config.toml
num_hidden_layers = 11
hidden_size = 512
n_experts = 48
experts_per_token = 2
d_expert = 448
d_shared_expert = 0
hidden_act = "tanh_gelu"
moe_layers = [1, 3, 5, 7, 9]
router_score = "softmax"
normalize_top_k = true
routed_scale = 1.0
balance_loss = 0.00621
balance_bias = false
router_z_loss = 0.001
init_std_router = 0.0156
lr_router = 0.00182
num_attention_heads = 8
num_key_value_heads = 8
head_dim = 64
vocab_size = 32768
norm = "layernorm"
norm_place = "pre"
norm_eps = 1e-05
positions = "rope"
rope_theta = 57200.0
rope_fraction = 0.25
qk_norm = false
attn_scale = 0.125
tie_word_embeddings = false
parallel_block = true
init = "uniform"
init_std_qkv = 0.0194
init_std_o = 0.00413
init_std_up = 0.0194
init_std_down = 0.00207
optimizer = "muon_variant"
learning_rate = 0.0109
lr_mult_qkv = 0.4
beta1 = 0.93
lr_head = 0.0111
max_grad_norm = 0.5
warmup_steps = 200
schedule = "cos"
final_lr_fraction = 0.1
batch_tokens = 262144
max_seq_len = 1024
doc_mask = true
train_tokens = 1147000000
max_steps = 4376
dataset = "wikipedia_en"
Below are experts of layer 5 (counted from 0) of a mixture-of-experts language model. Rows are named router (the router's row for the expert) and show model dimensions 128-255. Each number is 500 + 50 x the weight over its row's rms, rounded and kept within 0 to 999. Numbers have three digits each.
After each expert's rows: a language model's description of what the expert responds to; "comes before" lists some tokens at least twice as common just after its tokens as in all text. This comes from a sample of Wikipedia text that the model never trained on. Tokens count by the router's weight.

# expert 40
router:540476516470466563512525546495495430443422516530490535497458464551361532497514411483515573492527496531582474396478382411532517520552485543525520536363592530484539471474603529476489493480528450536551548521435475535487583559454457506441517392521550547489481529481471510532443466598526464639426519491487499441597512504537550494522509428501497428470470497528570491393560547509444486583546
It responds to: Copular verbs and years
comes before: ",", "–", ".", " a", ")", " also"

# expert 18
router:541430481433450528525456503510542498554573530561461504526492444478415547484445414496469474387571453523542507416475497504585522436466484487598549450474613490486494471545374541534418493505521509520453531499546456376518506530495546562513553386601443488494548510390434488562346511544559472522461524588482490540541514490496509540498558383446534454602463448447494537528482533543517532568539
It responds to: Clause connectives
comes before: " the", " a", " is", " was", " it", " well"

# expert 28
router:522531614489522560512513436463603474453509534550515507566565437459421491515524599489472435512575531493623497490467501503506511537465533529481546480451569488489497536573518547558379478431436527547456465560477494439521487545466519553505494475484552557507484517415519453512507412478552489551433495560583474498455455550441469560491563437502479443461507454462525442464520529551498477498463
It responds to: Table numbers
comes before: " |", ".", "–", ";", ":", "1"

# expert 10
router:526530494508496500420526571509504497522531502505499472452551499485447497494522419522518563500567462463489504580493485497492547547472527470439501441397569537577516470507532591394432537483542545566563476570512415490528503493491565572509539540631573488540529539557508460503448484544462590569511456506389465427585553512478465430443607535491560446499471408494486423472475421580501506503417
It responds to: Headings and markup
comes before: "\n", "″", "′", "°", ":", "See"

# expert 43
router:539455619525425531529444530446508422516536533541441469499474471539437468552523367506543484464520469528563426472508396441519493503423506552516495502469614527473423592582525535513472476463473506546434487548510456462501578468475512436418544454439467436520524579478429544538441469399481447515502497519515437502582542407557534535486564389466592497520482560474531506511490554582572484417570
It responds to: Concrete nouns and endings
comes before: ",", ".", " of", " and", " is", " ("

# expert 33
router:556517546477515535471449469439462491467486486590462414531449410431414486548532485531459501502501470525498494397433449540432507494549466522488522493509532520468483482479516547487552482407427564536497513506465581480524505475474490442516498428494562541495377583518527477537493448531429461489444481553513477509471549430400415550496532477454578462482525513515541335516533513511485437446387
It responds to: Table cell separators
comes before: "\n", " ", " 0", " 1", " 2", " 3"

# expert 13
router:589498546612394487550492536417505492467506553485519549501422456542424525545545441545372566458563447505517498534495401436519513476464487518433512440415534536583332550545490528477512471492460558532552506472471564473584629463489565508574496537490524444506491512524465444534500475527425487520518486486406521421565518435433456550476476349482570479544483537534599532506484555513489442445536
It responds to: Place and institution names
comes before: ",", " |", " (", " and", "'s", " School"

# expert 22
router:521500543502446515390478461453422469538598421477518426530427450462458450513491352524489566461553507458536453432466493500536494516472526546505501472485542538591463535424500488597452456403447505604544459453453476459463478528463520479519522426582520452475518649572574584450445454550519461466399476455523504406546523546498476534460466454552494490518553510565469469456572465486554535517490
It responds to: Infobox field labels
comes before: ":", "\n", " /", ")", "′", "):"

# expert 6
router:553424558496440605575486506426599439477574485556498477570472570489522436574497448434523571537485429553565378504419520550606449570534512546540473544527423472476366520525479499517518492473460528504463470529543554540581558435437536554485467464491536560531443505545507359521438486509499496552531465621501483495508445439483485521391488470424563489478426502520581501436407432558577391481538
It responds to: Abstract nouns, hyphens
comes before: " of", " in", " for", " to", " was", "year"

# expert 47
router:541541479483480468451480525518543528437508537538490452576519506550427526555469484523433448523580463439545565510445483495487557551490502518485535455438629508477502526490470442433519462466517546523505408621552454512484538528464471477527519437526418590482483485439387486428426492535530498635394467477517539555463503404514470583412501509470512427480582528463560467518466493558521459520453
It responds to: Of and inclusion words
comes before: " the", " a", " as", " his", " Representatives", " known"

# expert 38
router:513405532557453494486484529445391484402593471469483527501522510514486460501526493529568507567495448453541489485523568502558467513466506493519534451452521487625476443468511570454480540504553565481572430490466592468549615492461493475499562403538523526475536560353416538583473428513516491520562503629516479449504502458444550509487443485494501468502479424495600508512523594564458436569483
It responds to: Digits in numbers
comes before: " |", "%", ")", ".", ";", "}"

# expert 1
router:536493524546463527497469400516534561396483521453617537539435488468453488524485554448536439536499549449625433499541349475521505486476473541515579457496538429439542486433532526509399509466540496545514494524550522461477557617433502498473590481430489445590447472527594447607453466493449569552426498471582502457513506467583426478508454489515467526474433550373478497454533428542521482478520
It responds to: Table name and label pieces
comes before: " |", "ie", "|", " votes", " medal", "ar"

# expert 12
router:565587530590465465430465492474526459430522500571492429573539496511436515549519415502549559523518414448539431421512518554559543520423519509482532486503449516473436544427445531549387456480453564491491495472504498482567552497487475553509547403522457617507453589488510403517493510601493458473418416577538499386471504496513517523474539464495509413577502427388436478499437545514584429535513
It responds to: Locative prepositions
comes before: " the", " a", " his", " this", " least", " addition"

# expert 15
router:482495516525367581595502591471491472421497518560459483510526458526444516528514447437484481463519463478528400536515438542574530519556482549551499429479628507490491389547576500491454445486436500528562461483464505420667510490462517430494595459510499496536478584517461456514412420560573466534430501476510501488553480430509523549462555438505556420472495511481526483466466554504565507434508
It responds to: Blank table cells
comes before: " |", " the", " -", " Royal", " Yes", "uter"

# expert 29
router:499408518465489550580520534564575410417569578596550490508496469484446406490480462503531525442594514543511399455538421490521493600510532496512523489454506388489452564454581463390516515498459580488570518544448563440452504496539569447506568501526529498538425497523462497488473479454510567520445399525536536420499523363467421507514494435520490475435504434496493404472520462518523498476453
It responds to: Sports results vocabulary
comes before: " |", ";", " place", "==", " round", ")"

# expert 42
router:505514558549456556520462490510550526455509498520485430575502525491511472554507426459465477416527493536530392473508524481616455555451522534584501439449520490496449456477477547467512480524497509502538478484502466448567508534479547553484639480659476477546372522412500428518390549444486489508504518440590483451540441449439530589506578398509588466530493483540474501519463480527540503444521
It responds to: Past participle verbs
comes before: " to", " in", " by", " the", " on", " a"

# expert 24
router:508446479528481644515551542517505482483475485478457401550588514566524467539515454503482529497523485531508440509492464459577456464464511531538543477506577504391413499489490488565536476493422527484487441484522448499533537477481483494486521436505500458558387544435473521544368404498547463539400517504613434537554515448508583501486619363474548449444557463468619467484470468559537502494525
It responds to: Plural head nouns
comes before: " of", ",", ".", " in", " and", " to"

# expert 17
router:560376522480393546515435405522549387466553557543387531509581499538535471519544483411475511520492485534506526498445490504478485473498483516520466487509429550450514550600502539421469480471466557561484591507476433502518510524475547511445575492494445442558522490456490456523483481513523439472478437517523575470467617446466516532449600383503476439539552607481610463418453433548532432510509
It responds to: Sentence and section ends
comes before: "\n", " The", " He", " In", " It", " She"